From a checkpoint of a small mixture-of-experts model trained on Wikipedia.
Experts: a sigmoid router, a shared expert of 128 neurons.
Below are experts of layer 5 (counted from 0) of a mixture-of-experts language model. Rows are named router (the router's row for the expert), up (a neuron's input weights, with its number), down (a neuron's output weights, with its number) and show model dimensions 0-255. Each number is 128 + 32 x the weight over its row's rms, rounded and kept within 0 to 255. Numbers have three digits each.
After each expert's rows: "gets" lists some tokens that make up at least twice as much of what it gets as of all text. This comes from a sample of Wikipedia text that the model never trained on. Tokens count by the router's weight.

# expert 22
router:133170190125188201165198012153060126138084168105159076128174204106155107130057104135064134125141110092139079223067131136132095110098167144135113145125125158137145093142123153147089155140127158169176116084160093159112169146084121156174120149149109177155097114191137099120105142113109138097097108117135148134116113102206148154162081168144168159141115172165192158074125131094149075136106166089109101172119177111107169128158143132152118226141180168130143159093145145107151120147114108179155096129136141144125091128069146072111149165105101099119128085145083121137113135128158099155102076120184141138160132126139111104097185130166114114104139158132152142108094161120163142107146167141125127115143129122107089078121176077135120191169163141134118126162118111151116138139159082
up0:107060133126091123128148133107140087149163127188135124087145159160078164110148121135086146154092115179146126153111096145128108134149132169143085163137117086112164185185103078096101108126181135113195128118117073098107143087128150144192082125134107103131113103186124141061136155141118179160093142145136139039101127098105149139077131084164140129142143085089123124139142146121195094072145139159188131146130112081137082105133147147093061162110088144155141163141189159142118098128075107142083073150145155173144132139117139051122078125114206116126100126120088125131092135157180112141147153231131082154139149145120145106125130135166085161093138134141141138092137101110129153152109129165161072082106103137096118164183172226113082065138153032117106173147156099149181103138115112
down0:115160084097159179140119124093148126146132156124142189194111072158140122135160094153171123109120159138092176099151101125222150108111108061159142151139129108072118082184175157085106177107121086139152166101142139151148129056132137126096178080131109082138131111146110101127080173183145129108072182220123126146113148112105155139122170100166073130106120128055132102130070166133131113104162180100173144176213136143150110110206138197162097169109101139105126106088132079172138165106138111172128113147101162164158066163120182099146138095094118171197138132157147083132139162138087081087119176117118097114121163129102145158106159113108115121078110123105125143152166068083156059108142111103087152097042084120123103153126139180151130115127128104123120139145106130117138110150166145
gets: "y", "ton", "s", "ia", "ley", "son"

# expert 17
router:125197183072160155119188082148115209194094138092134050123174173133104121111087080118105160147164101096157106135118115100095117116172116190153097162103149123133091150158123091143122140128118137158124142149152086161139142164136085141117116224142080144196125070126112133155101090115096129116110138146129144130140147107127142159164078167113161061116160182153134139154166085151160047161121124093097124166059141082111179114126175149165130178074122124139131176129160143091164101115111110095134102141134096168134097176112084087101138100152104129107127159098041153093135129141161185136108065193138097127139134123157134101138081173063102192133138151124113111099127189146164172127157196096120122126177093111115106172120136112104133135146074121150163125064097156158138112120160083
up0:125082119089132157134123108122114138165178169115112118113102161119171092142094041195070140078122104122142136096155081149155201137143114133137145171164068131163145127132184109111164163119168094145064133120085188180121137133123137179179118168190113142147089138148147114115093161142148076155137122136179180135113107134181111083111132164168181096131161137140131088102180134163112152186138176107146095137111134098096217182120141179092123199124177119098149116110140098126173118179093149150090149142161103122157150115140092122130115070112166107110176169180113111061098102185161165149157135054113187130103080084150096166156149115121115134128109106190132114142121140132198090112074211133149113138112160137082148143164108137081131134080132159124130167100087120180148103147138125
down0:168115134160124135112080109077166123178106142130077100141116174117195115106113130116105171110114188141159155180112093070101110179105120122132168144138108120098072150130105135124141116116144133156120068124140151122145161186148154126113104124150070146133153123103169114143129072165086183186184128133140168085180187187129186160128142135108127145107083142088080092168103118154137164093141143156119106100094201103126157156116075140139136133128092177126201160085159171158140182151200128113176125122200174112200130113117148126101141124139151126061162116147144147143121092106112124188130182110131142057072136141164103145124048167102106124085186103172122124139108100162175150125100100112095175050153130144158135086154121114108104109097136124107213114134160131100131091176193153
gets: "e", "o", "i", "en", "ra", "es"

# expert 7
router:153133197011180150163158040194102187151101169052139126150198172096119101133176100121108164166079131080101084158120113129078103146135106170149089132147109110143151141084125155186117133153167135152146112106133089093117174111120201127137081155144080106207158052147109107127115137151135122124127093101092142146190081103148164135147082181150156119117150139095142142135119124097123123091091111105091139187112142084128205136102102130183173146076122144139104136129076123114110087120133111142174100153115131123045177157139123133100097081106078093141169108110113157135061140110135136165139111142120143106158203100131102088113147112137142138101157110145117078084092174080141155134131198125109117134145124111096115129107092104146120092184096084168111141128127170126131172117139146
up0:089125058176103083152102136137132224148118136159149130158119135138181119099151123133120153058124145137171096185142197138085101065134131155136071171122182134098098180086124140217127093130147149114113116125164056136159087086126133103102147121086131176155081157105070144139042111125191138107095100115103088106102090100132203113138126165073121131080129130076175074079138119059096141093101135079120076075101108117114152129135119082137156149066116138113170120092151161085183109117088110169121133148126092134146102104150110118153081150110135104153141132120096146089094087072065150155130128137107096127156149169165110105189158136121122173185162151130069129150122143113129137098126165098128083162158140123151136200126118138096138147111082142143069106143129171094149133065125143
down0:112109183114084142164049118090114179156141129178171151089137150139109148145137111101092129113131122117116132146097111167132145087166107139098109063132098171085147131162133142067163182158138143099147136168156124062093159170108137121125169118086131121128153137071062121129138120089158214075166095100138117048136131114114111129164104117145127168127116111171163145126145185103152143141083084124175116088083118162152135147090117140129152153186055106174124108120095142100097120159163164156133152101136160181086037116121167119139138145132136152154123071075149167116145147103121158153133125115060170182190166110123114114095127138094117131147143117194132082165087139205160070121097113081103138172134119128095141159110125155088167180136102112126144058100126104035138211093111101
gets: " |", ":", ";", "|", " /", ");"

# expert 5
router:104159169019153210173147086152071157160108116106108078108174147133112094093106114134092119170120124123094097150084116173129136151100162166117106104113160121139151137134131160155143101092086136151093101138185084131145125062105073123142142157112139171185120058138090087164144105133145075144095069148100138167135087089188178159202109176102156120115160127083169189145166121070150161123113117098115145157100108031177145087095126126161170168120122143141137125112147166123134126160096178109131110142095131134099111172078141107133125141053081079110179096131066094112128104096145139181118095134167110143124168109107144106123149138100106118078174114124154148086196183109117184140078139142152113168131141111112112093139128097156123136166168136080143185108096155145170163124120071
up0:146118131123135147132104153131061126150101144068103110092100138109111119128089106145170186116091120134121106118056086188067138131102087128109151107079119170169135090145100123125120079058114109142110112128166060083167156098199155146117139202059113094094145147195217118098116137147142090108126161148163096072178155146145110128151129108088179095118146165126133128120141135121160156131179125084174159138152136072121140145150104094093117113072128176134129109142106142126175173156127131143158164142184154152128118103126097084120113075162132099156076183105112132116163122084121106133077120175076131100072143094100088155145177146141118100095063134197090115135142135063143159131089157134157099180148143140188104133113103159193148144130187125061170101170116074106130074080166109
down0:149144122093081088132143089139141102132116180076177110074105126095070095138134114145103175148122128127163075133115098129146098180125143092129105144149114131204081132186176174118149075118089128185141138057130115165163159109168102198110111119122072116187075110153083128105142112149134086155147171109104124136147160101028127126058169149136179092155155115181080184138131070149162068098088117104114106148180092143162100120137114222137161093161130143172151105121104155065119175117172155112110109128155149132139087129177112096132111151146121142129164150155135126130136134179108114153050154133095107074125126067170116139062134125143146130087123111129170174118064163157053098167177164077118153104141131135191113112149116156112181169131177118115119137133131108144112160127114119
gets: ".", "ed", "able", "|", ").", "ly"

# expert 10
router:067151179079177165128147025145068130120086135115118084090155114132107090121159121095111094134116144099155111138118150135114126133147159178107129163074157078123120150094037137143152105158084152166128120086160107122136153154111080135145066132164103133167106058164132108201084108093097131105082146143081171128127153142195193139111104162152160162119133158096156122112118165114115116163117166074116132169114109103143203123123127098108213137104150178130083199060141179086117128114086114128176121136084191111102111163172161080066096091123106149102176113131048129105105127077086104179139060138128112110157173113085067129086153110137112177100128123107133106092117169129106134119100134110134182139100126096092090149139108168116091152146112149117155162139112092143103143115131099
up0:149126130108098116137132160089147136141128151137120100117112102180129096119150132091105097152113141159129084119079119111174114057113099072153123144059107122141200157128069077149128160099088072125150110117164148149136083155153152155126189074168103098146194105118157128121053158144122131108105180182123159173068137157106154117148080112152168140082121174078167124148134153048133166103087193142143123119119116134084109137092129117155209157114139151138199186095173155160104115091139115095119101134135130115197106161182124099177137116146161116097171098192096076086081165098102145176130072126172062169098179134142179107135125110112135114145147145113078144135064155080135136153130164082131140124103150162133105139150066103144153148116142156097184156135153192180147104171087131
down0:127086132123170143084158148033132137173147200172140196118118124150153168187137124054070112146145162124069101115120055122143112189118109158124159084124135121102103082051119131148116097169127128174123107087153137077119100073111109072112155174197089117068110119175190125153131154151127179119088110154169132163149177161120132116094139143146143143135134140085140108130090132123130122112132116138055147133092149172168146085145179122128092109106110134175179086144097150125143109212119102161118121113163158174145122076154203135159116109082110081131186134113138185167113103149090104142156139081089163138116129092090132128080173143057103104139111099159172147106128144149070086133107117110107156164093119119048130154160109140053174099171127160147126168115141116129123138097120133
gets: "S", "N", "A", " A", "D", "C"

# expert 13
router:126131199087186158146198056131044187133124129093152074102158151152080074114109113090117144138138134086145139150108152152077123187092180150142133136092191088169171136030116120115118113125159149153145157141114100183106111095113095144126105137157109156162152065143108117140112124098111136122062150152074113116121139076125130191138121193127158148083173171076132158109139113103135101125123115093087151083104202050134149118136189111153174160116162160107108175100110155101134091133145091113132131134103134170091129147135140112104120166144159126085093071105096121152137127159139165139123108184131145137135186165138108134114102168130082121146165085087154124075162199096157168138168167120171124107157127161101138173085154101178110181186141120126067057135140157118153120102167129
up0:135156108103087111114177119125109158150089072150084082090153094150155150203135078123133183156109117159179139155129154100080118091112096186111132126139092166146076141102098131136156123121145105103105154150118102178178115073153090124161167167144120110130140140123097061139110131105149107154064111108050098127091084121113128113128124091118130149122150032146109124069149103075120153089139188117089166191183055157123206117155173128119150153186129181064111137100068139108156100118164168135109102135117127127177127148137126141123122148118159124107115126121119128093151152106111200137116130109084118195155175132173144137189082078189125120121169163151104079102124170151173072162161173159173092126144182139136102182067110106186126151115125068128145154103143141122138091111182153
down0:104133080110144110094108146099120135150150160125164122150134128126138139173146133136129147124127177122127152154084111119171145161179158135156212131119092102081125149146127149110125165089121127096125116148236118120097150128051125082097179190104123136124138086110128081180136125076125097085150082078134146170113128106131095087116132128177064073136177087125060122139131110120135116106078131090104049070087147131118145147127148059165135121102087135111138180178169143131116121205137127126131111145190092105141060122174169126083140114110134077104119184115121108122156119129144180145180138131121142104110196161195146170110084136150070169161131069176171129096096142213196138156085127181074173123146125107078152110117109079145127091106147077124134165124101122129153107148073108
gets: ",", "a", " a", "ma", "o", "i"

# expert 30
router:135153172045151219165154008186086218161085168089137119139184168118068127146110083065138143163078142099110106184095116143113112114182155191108110167090165177165134166157103114207167121157116141163154107090189079125136123107126121133121102167130102153145110080138131122114126134054137103120115102105148130151174087094136141132141114162107137114168153138099153135092157144104132099123077135121081139089137146092126147150098131119161136163136141175180094120091095157113095143111134114129139097120124069130051167129063125080085097085084131113116147123152087170110054119110132144187134112184116108147125152099127101118126120115088109146098126114095121097055122169128130140148091183113145113169162086140109109100097117124168107136153098119114116148093098168143151173103184090
up0:143160176101118098107133104215122187128054062140120131146222123145121125131112147115102109140092151161150149142101122143168130112104169106122144127149100164104130147129127114152159111089104088163167175152172162151197174102151169161140085126202119179067106142149161114099121118130156063144137131147074105133059169106129177089137156064127183121141115110079127106113150102157111155132146171170120100128112100091122167097131143090130121119118164071094138200151161153069098128111093143156166162137069098152184138163208143106150124106148121171068106084163143036140218148139149146097092121073115140165131185137088119108138113094171120139180084148140132122108140088113142131097170142102110079077138122116080131075130117077130143158148164128136109119148099150157084083107122108
down0:176124156159091084145066097106107137134103082093137139148152174144080124148108144174128070175133099157149127154105106107158158087183134128099110080134054050127177165124130094170139119091112118119164138137143129150114140104148214159085166124200085255092125154138109075163123054107117086146145119119082125141135142139098119145061147150120078185104094104147098123143107107171114128150106135171143192156202109126130155120105162128134119199132122129137126139123073117116120121116118145094203138140099099155165136138100154134114113127214138140116175096091149109091125148156105152099124102138160138152169165126182072101091092084170178104087119136161155113123061145120152132097133095121156104084186111172104127091126056088077118095114168139124139137078115174145153121117136114
gets: " |", "|", ":", "-", ";", " –"

# expert 16
router:139105233063189240118171079161038172133036157138139080174169133118098113125107119099100097136122117066081030103118162076117121143160161129104133171109158164169102118126102130155170143184130149174103095095143089139118174168135078116151125108130094137143185146178108056158110100118134119138083107133091163139128094074130121112135102143101170098096153118118154163108152142106167094158078129108083105126082093092112125146115107102144172173106157145102135179115132141100097095100148131154125100118058168126058111100095155100124135133121116097136123149153091133115123152143125145134108112145165091154152141114117135171119144116091106147064115136118156092072070170129131155145108183176149138181193140119122133147135115101130137178157131081170075170104145132131134131134099179
up0:123147164139087151156111153104088127164069154119130128149118095202156142120104077134110145162108161133103087130155188138125145110144172134132115134151110158095107132134122114117079180131108128146156096123118145178107144168109119130165091105178047133129050150117042108130089162072112081071138177161116123153176097095128144098151198171105059129120082158209110106102153126106150157108117132156129055096149102123082141086223117152151142147149114127162165172171111122141059098196075134171115151079115126158094156079170129094105127129090156128125179109169125106109124181063125119130159131193198118150117103109120121098081124124130153158109130158136123189127107149148081103170186125104121112154121204190100129149176113113094151131117125108131188116128094144072120074141117145
down0:116119153111187135180120171147119118106122155128112132120094093092098128080114069190149133200154149130093091045117116170141156090157106115130154135138109110142143139153170079123087169115072070114135152101167158148081086153131096100137122195085065133070145163149134130094098094155129125078139121124114137148189171076102134064124139177110088124152134058165086119161191078134137165168131115088219108141136097137085130155121127189143130189093117175136120105080100155126149123107108153130134105110095188110138145150099139198158127148140178195177087127106124120140175120136126090131167155176142080111093051095165077110153088125111117176144138149132182107129112120146088132134120100111065111189109082147090179104157096131151145142130147084193173154079099135114119139103126097
gets: "ing", " in", " to", " of", " on", " for"

# expert 32
router:109124181076215220178150000130055222164093131130078102184208177138101061131121106097132098142067099088115112111096149142111142182108104168075104121129174142163194125134117141167160128156123102215149132160118142125127139125132104172095120115167121127116131141148111096112108127114141144112129112149087145123121087142135170133185069169086144128080132147061121126139134153103149115140134167096100116131079176099124183125151135121131156195078153129131121169104107150072147115130136112100144114168143142173118100117091140112135104143112126102118163128147116152140146124146122109186092026123119112159129183082153099067098110129125081109100124164132113091099076171118137109134105185168111142190113105106122104122137157100133130169162102154132161093137113175128147138110146118
up0:157126162145114173122116163127101156175088183115172106116037165064111122137158147138127121103165077127142070111153132111061117185117121146129062105155048110154154131140097157139130092133092149123116156135070122106063140074172125152145121136155104130128151060114112086142059134148152131195116157126120126140145151159149174184115088151151079114105121157189131081149116096167127097116162108110150131117078105134101093192176132133122162126146185117073137119148130144105141113146091075080207164149133158025149120088189130113105115142118127171113134154086136125068079137155172077092111129155161124151118134096140133167144155097114152126117123135164146100134094105174156093143068149114170181119155140176120118151121056166151191138151130187135176168164088069139099124080120106
down0:125096134116155112149099132031164135161159156123108126057162066100098091164169131128182139148080162108098128103146103110126126075128146167133122073084078120134151116119153121103113146161125128127138123136083185116122122127085098157109204138077140150124132124055111116158117108088114146110136179158148137210188100119183163100151180110107062136139169137151105084108101168113161147108121133094119145111099135117169149083094087081087100134131111163092127116196074116196132107098143082108122137101167225098107102117174144076154093085110181134113135076083155122175139100102158104135085129108182088146163063097113125161110154060130117153076077146135086118132197129094179083153147158105103143134108183104131127157108107144113103145173116137090144115119144026117127135113138129
gets: "8", "5", "7", "6", "0", "9"

# expert 35
router:156132179037186171150151104141060153123092116109201076144197152094115122148082118091086116191134084098089137175085095177121142140113184155161132193094146146189225140094085149195160156109070125162161108084098132102136117088067109149143144117148092128130155085166065093144067091175135119093092102147084146162115127098152172125113107189095174119117105180116099137125146142140184137128143141102113111092136131125187175157137172069137117172103148152111102148040115123094125092128143123124187104098150146156110127107116131095137162109078108124123128123135063114184051109113133161173134089158123144122085153150129161142126075136129124107149150088116080056110163167115145156111128134153151131180150097158114112142129142143120096160128132117165139105075145129142088140129138114
up0:169162112119098095096111134147153122092100057137154092175151119108150156106164085095106145145087077126091134159125106110117063156173142105092056157144093132122129123133082140171171116176106132094152174076149090125112090119093144157111146098182128185079165050126133152148146103130145124161124150127129165097131100177196159119148111101139073165116107122145092161092117069125141121162161125162135138148091118144129114138170097138046131158191118090075111149155158139108111180083153113069168088121141180097164135074111160193142092130185166172077105103104141109136109149178052145104140048138152155122140174071137108082089131102163132084150102162136103139128140177121159177073118154084162121153168116150186122134165085131096071119181137105145143117102128138163117126157060182
down0:134160090143180122117138055113123120072137165117138085118094099146089162142133201133120184095141096186135179136150132089126153145143110131148148125145162069104088138167145175096145128082162184139142129201092132114125109144122162075169113181098051111184111126081087115143150154134125168169084112156101091184135056138123151140141129083133160160123109144127115123103165092135120110052092104105093093112145115111140117191141091109190155100094137081114133106170148180103181112126134148108023158151123186144165095152092134132140117144139122108108128144139154091178100167127112160150116138145165094151092136135136181075144135146198169130107122097128147087113139097076143133130165202123126132119072067125118218108126200149175090086106132121120152162089175133152144136181176097
gets: ".", " as", ",", " by", " that", "se"

# expert 25
router:115142201076198188181159035136033174150103145116146100144230140113135103167085161072117142139102120129179134135106138123114143168170157177088115125087181166168140188095117122179105125129136108183111093129136119146115101106135064154149147152139093160144135083213080092169068103097090166136112119152098117129178111090148165184194071172100149142131145156094174166151125121115135061133101107143102106127136159092110152106118163111111162176112148106097097149112129177087126125106141086119143136142150130142145120124121151118102161074038094115146143102091114123127107135163098160163127044118150129168110179113075140106099153111111129169109120127142135096061118185149094146127110202161116118144121085118110077147122120160103131170150083138105141120135129154129156138157124119
up0:120128122107130156078103113111138107148123140147171149118192133132086093130111158156150186104114147142161095113080069083092086166125096134103128111103168122092133120132138136110119156115052141118110121138249087157126166101084140120079144147142130114091085173092138158121126141061141128196127080111188145114102035109146089195151146181097148070130133147118221104109125129115100075101169108145138085050123111153141141153117095142115117191115144099165085167121107129130170155131165140139135118117158087080149127085135145074071169120105120124150155056092168101140151151122113158163129157099144101156089144101107186082122136105108091119130120118135071103115174104137133107126101136115100124066100074100148200098131148083069117172118109140149161185129119122151072208150153093
down0:145121149134195127156053115001136121097141146224101146157090140134114092126157164122148135161070169159158092052103091164144123138142139165104159121128170152122111134143171102110122088094149063133114184191068158144152082139164121164061186156124111133080097159100115096139129148133172145116151106079140094164133142108097167121146096134151128121094117158120129065213112135189097139101191129129143088084156162127063144145150145181112123142135125125117144120145144079134111188133139171158163165108147156117190146097110131166201122152107150107153149151145132120123190176149119140123111129053101157106182110071140103078101127112083158091111099128184105159140101100194155133129170142103075131105062106110160128133152157143117155123163127137130160079140140134143123119080141131
gets: "3", "4", "2", "5", "6", "7"

# expert 37
router:096155219070185211164180059120099176162090141053188097165182186146099125124069091079138142176160102145155142117097150116110138129115132171111116152128139130151174122106056123195126099162080168123155112116114130178136110165140030127124109153130101127071133086153115140168143167131109131050077183136087134144114103138125171155142090193090087153092185166130124196062162130139124099126107131114067109132141162094122148163103142123122150178102166162112122156116110171077160107115145113139113113079099130186118063139141078077091126117119138098139193117167099129142078125141129124157102105162174106139118168176097157139104131121136109116094126112104154066093139197136161151162098142146105117156131123130134106112146122086137078139154152124104093143144124128167139159121108127
up0:153166119146144121110125140142143147109137132130094126106170122128084115129122142063140103166102110119131132153078148125144087139132180088124139133100128116119061132150133169162159093098195164130127115156245152139065110142128126152174168171101123064101131195094117166153136101140113147148108095094080109093092138153132140122147129124159118145106100158070115182130094118124141108138115137046160166139135154146154162088075170086118097118187097120106110152096149092155090178131206148092092049128096086166095141137117197198184153171125148133080174094148111149190074101153082068167049137116137107075148126128088149104117161126075103120104160116092132133107132188144117122134185126197148097125232083102140139130123146131171128145146097138137132110095163170084111129158119162
down0:157102101133141104152116182074146142067197111146156083103164189184168107149148060167111096090155156108133126151117119096148101120127149086087090175191219170098142166110135104094149169120122126116102144116069118139102138172146076122133152107147128162193071114169091170111143159125160133119172172150048130106070096160119118129078107127128054146102086149135105088146122135145150104101088063085221135158115129123104090132102106144139131131124119118155084185149171157114151080170102166106101120135096138194094077170149121160158141100102105130144160108107105158104102135137075159168139100148142125067112148113059141140103120144068149200111121080097178097163171157114108150113145107143131116129155105143029091129131164143154105140107121094148173094101128126126152174130110164
gets: "-", " ", " re", " \"", " U", " un"

# expert 0
router:099155166045169209182181075161061153134104134104193059155219181148103077132112122126105134183138095105132116143126133124122100159140155173139100133100155142146126090121090156177121117148079121170111112106140081128096124076116130163144100105149077124151128088159153109133099119120103136121105142147070167103160134073173139132161104148126181117103135188110146198099119101083122089150129154101093107128112175150111165116098132114121110171115139156099102198112115170069133119163116121122127111171105128167116131149053125088081125087109066076102151097120124135151145093103116158173108057135122121198144204105107153111124116137138092120107175136118116083022133175135097182147148163112122086144099124152122103153175101101110118130166101168157144123118119147191102143076156178
up0:116105149126145113156148116161088105057157142141168082128141148117141085120135116135107145113156081177076096153173134108124142164134155126160066162077164162163164132165101086132144145143136106112127149101129075085177061137101057127071132083109104111170165107135132166132155060092143101169179131168169094160147156097166073139162127129091129124120126194111153191125159095114109135136127098160080182131068158119146119212107123161157152144070110147082103132129140123116170160184097146168131068101147093130108116131147164108128176154171102108138125097140135095064156072116097152130106067186162109160197082090103081086081078095180129128137187164142099075119093136108084194099059112161105157140109128172131069142133125166142139141164093105082103138127171101155113131114125092
down0:126152174153126128124092140123130146156141102210071201126113163112087124164142159105090089152108099157120127125138064202152113159089116123157148145157121119139188134139068174100142081119099066170160091176135139108099100127121128203076142113081066124136126142160148108096171162156096094046162128184140155143196143125167123111116161137139133082154138165085157099116077143139108093144122133151120094121075169185110158154145110117121117132176141114169132139124156084119151161192122138146147182113168112125158102101120188138167199158162149050123103152140143062103162132143189120108142087112121084095214074107104158128105122090164145145137162127166107081162071140176146153114137107147086138115128136125126107129170156071204111132162088141124123114143122183163129127132053152
gets: "9", ")", "\n", "%", "\"", "0"

# expert 20
router:129171155033148168180180047179084141136076119067158053143157163097131154093081134092120127188133120122094117173126144124093121147127150130133103156089152124135158092124110125172153144142124182129116141089116066155133133128127105163097095100149112190180168076177112097168127151124115137119098146126068104093101099070171203125145110141121141119140136164105184169139119115081131086159126145103157112143122124085112171125102162082128117139096140117073166165107096147091150063165163147134146104188138127159109152148094110135128120108054133094107143145138097104163151091080091124157134093153128097169111163091122089123106183131113113135138121114064143117017073168106101153172153200105093113155112095112129103152179090100129069151116141152136104140108137172186110114087194133
up0:131131159103185166154152087093151143146054136109162122083144123119086171109136124075170166076128155114147137106171149126105188103078037148123148138139137100116175117143099109134129182139122103120116142188096110153159148133069169155104077135178112183135101067098147100073126121119162125108131148115119156095097108157103184120131129104116111119122156169103141077091140072089091163044121135197100095099128109128086176130092101132145129208152127084128178143156169152105160133138094085179171109116114147127190167094154121131093100129149126129124120117116153132143154153079150132178135136093112101191069127103083174189130124136096166104143144067131120094119151093116120147110183234067085109118112145135124154106194181146133146187133098127121105148163091134189131062117156105
down0:195117042150162134099163151161170015145159127101139120097122183164126133086132123136138126093105146146108136123141146107162127174138090187128102113142113085120117123109126152150168123134056127051130100083106093177098094121141173207129156134173135114144181134099147186138124138119142150099141137162079081049111146110098119123061141142131096099137100156123091140152117144088137130099131175166128099147185125169102115121118083149163120119118100130082192109118114096147109108125132118116101161136128183121130157127165141056145115110094147135092108106146222078157139128155096142103133223127135050139122130117098163107152137133089104075122119163113172108116164114102088129238181109143119121119140159124121196150180158098052130143086141133171125127131134172154134106055135136
gets: " (", ")", ".", "\"", " \"", "\n"

# expert 24
router:083149176100202172154181021137085155162085145079117098134171125112129087109092101084102126201121157123087116141104149103117116109152144173076144178083119103125152132076080134166124079183110155165173142083171118133120106126102066098141086169131106168139119108202143125135092168129126155094118138142060171109155122169141153128108072142137155117105137153102088149076174164083126089107111129076110109118107144102096180129099149117155150154092182153098140126082137169089151092069123117135129104135110177163079139151133146059118082082103106110111173100156096124139118121103095122139120070136165096164124197152088130132100150140116108149096139083065150086037142211099111152140081143173090130123136132151099090142146155163136101093151147143105155149119085124134106146069160123
up0:122137129113116139125127107132147153167124147111144132142149123146117168132100138117118183117152109118155110148083154095146170088078155174068174155112115152117130122116152081159127139173110149126161129100165113117153102108146135082120172107162163060091053093129124150115161179053120122113086131128099077105043134112165096086149189123108117137098129167142131154113154152160143079169104138159166092129108181108098164111122163102116138140131121117119099133098187166122134132097165098161093065046115120145104073144149112149144171086093167139093192150138155069164085134137129167167167150128152094088155084161120118049150111167166109154142135146133145146050188122131114136144100119119186061147127088029146102079094148124042088168132110164103046097167118161119132159199085123
down0:137112182109080158105124157038164106150136115125148147115161075133147099131091132154118073159187155160171144102103104106138159130108069115076148103152064095175137148108131114120165182093106117115148112131053193134072097166162094105106196144145076082160115151121107161137178116125099096161144112189088118143084122186119144165150151170208100170128142157148101123116135167113097111087105126131136156164131135192079110172160133176158088180160129109102182181142162126142133124160072122094155097098099139147128057087084157136143189140132182122087162175116166135098067168081138137105142142142127119126171118072128137160108081108101089090167162102147141074120156115161191134126119103166123164100172136128185135099072127097096144115112166142101081081128128187145147131144091101
gets: "-", " S", " A", " G", " W", " P"

# expert 33
router:135127200074159246166215053164083130093052153068104058123178128142128122071150135070106105117130130121141098164093135163097112159126153162118096193105164071138162113095141145144125109088090094167181100138115094137139083129143096150153094129119134158161158122153139088144120133164118183112097207162085118127155130100175180183131100189122161143117163143127156154143141114161138129146131140101134101109165185056137108077163132105167102164104123160087130137072123156078130152099165087116138140155085147135113146104121113068115113123138130115087138107125106099149148121174115141190149107117070172140102174174103109132113118172126127177092131107129142110052110168108112128115125157166138116169140173165111137154117080087124113202171090148101113148123076121176100136128160131
up0:116119159146104136123133114166125117101084183052110161201157161105165181142106152131118116089094156140154101072080068102145121130193075125100165124161109106074128148093171099082079135165137118110122095111155102139117075106131091104122096103151138124156099098108082100199180103164118106119153146142105099156098083136083173171070132142094119114159185113160186139150089159138157148179158171151141107120167152109133120101177162114131122106130121190129170117150122152142152098134177148142159069117141141110133135108101151175170130162167076098188182135134124138099140144160112123135121103227194152164073173161162140110190130071186109168069131115116116147126168142157096134139138151184085159161104147076089118154159170135084182125105123155045112111137134154062108152150130157
down0:120097118117164143161136172093239112107145146148100126122176136104146064153074108116087154130096142135135129078100072130179184088089089125138143096110108121141172125095175183152050120218105113128106150143156132102129068142153090144119111152106145127163099179114105157158155097151107162084130156112112129198145141133113117134131125124141168083118161045141083140115096120142148126105099052126086126149127141118108130135103084143144137099104109108155141138182119169127117127188142107135190122128050219081153147058117086171168101126127118112107129076147124137110117170166154104155086101197147132090081102094112170078128154070174107142155162084094162127155189099132144157134156143128073111159118153084131094168121130222138115131150192153128150125144106096119149126123174096
gets: ",", " and", " or", " &", "),", " but"

# expert 34
router:093128234055163227178133000107063185109069152099117096156174123158102133114127135115104122116110103101115120109086133121100093141125134131116086112109158130151135131129114163144133123110061113221121158137148125120106114131080103147100120168127069190134097127139114088139129116124141106140120173156092158140127104079197174112166053152116135143108139146120162115111112103135159074094128096096119065092096161136151155155162125090104175184118155152107128188107160168103115114129153123100141130115123143131100136110089122071101131109136121090091121109116099112146127142138132159149101000126114095156121171108137136128134125125133115134069120096124076098084142170094152104127122135118100115171148104130121060173128115122129127135187098147140102103112107142093174116129130100
up0:134108154102089159078134140157154161159082107144097097120127105123171124192141115119068127097117112112104042164129194103125150112088144091116044112055089118215118163125163156164101154092077153096158156146179094145161197148098095148095128123112134157211104137115141144158097123116119124102121108101141156114173093066141088160106122191158149126161152141154122146077132173120105087147120141054123123092117067122087111125104137045207127150116161187109173170105160084115144150189167110152175133118116069090108089137147135168147090152143153137175137098141095115124080153120084080144100106149116085151148117143127132142101183103127139112173179080092059141125139145087140112092148114130152099132168103132115155128109099096076161149158157101146132096106078115103138172095185104
down0:186104154154120106091149157137150121135182085107059113131128155043157135111101132140096123116103124128172200126133120055126184057087121078164117107198143137127090115162142137113062184093149085049106175102088121129145103136128116114127129128136069143121113164064143171144123146116028140187145185139166153147146136192098113086056181161119156130096091165146104129137131109165132108181140130105177101161117109217135112103131100102149119122102117104067115162134136120152133170126107095094184142104175115101123127158122136131151120162145178114162092111073179097177092142179114115109134111125120037173132153150181105149083140126134129126130118110097065109149137143124083122131100101108109082110106149122143145170116135100139148141024123150177089099158138129123143097096131134
gets: "0", "1", "2", "9", "7", "8"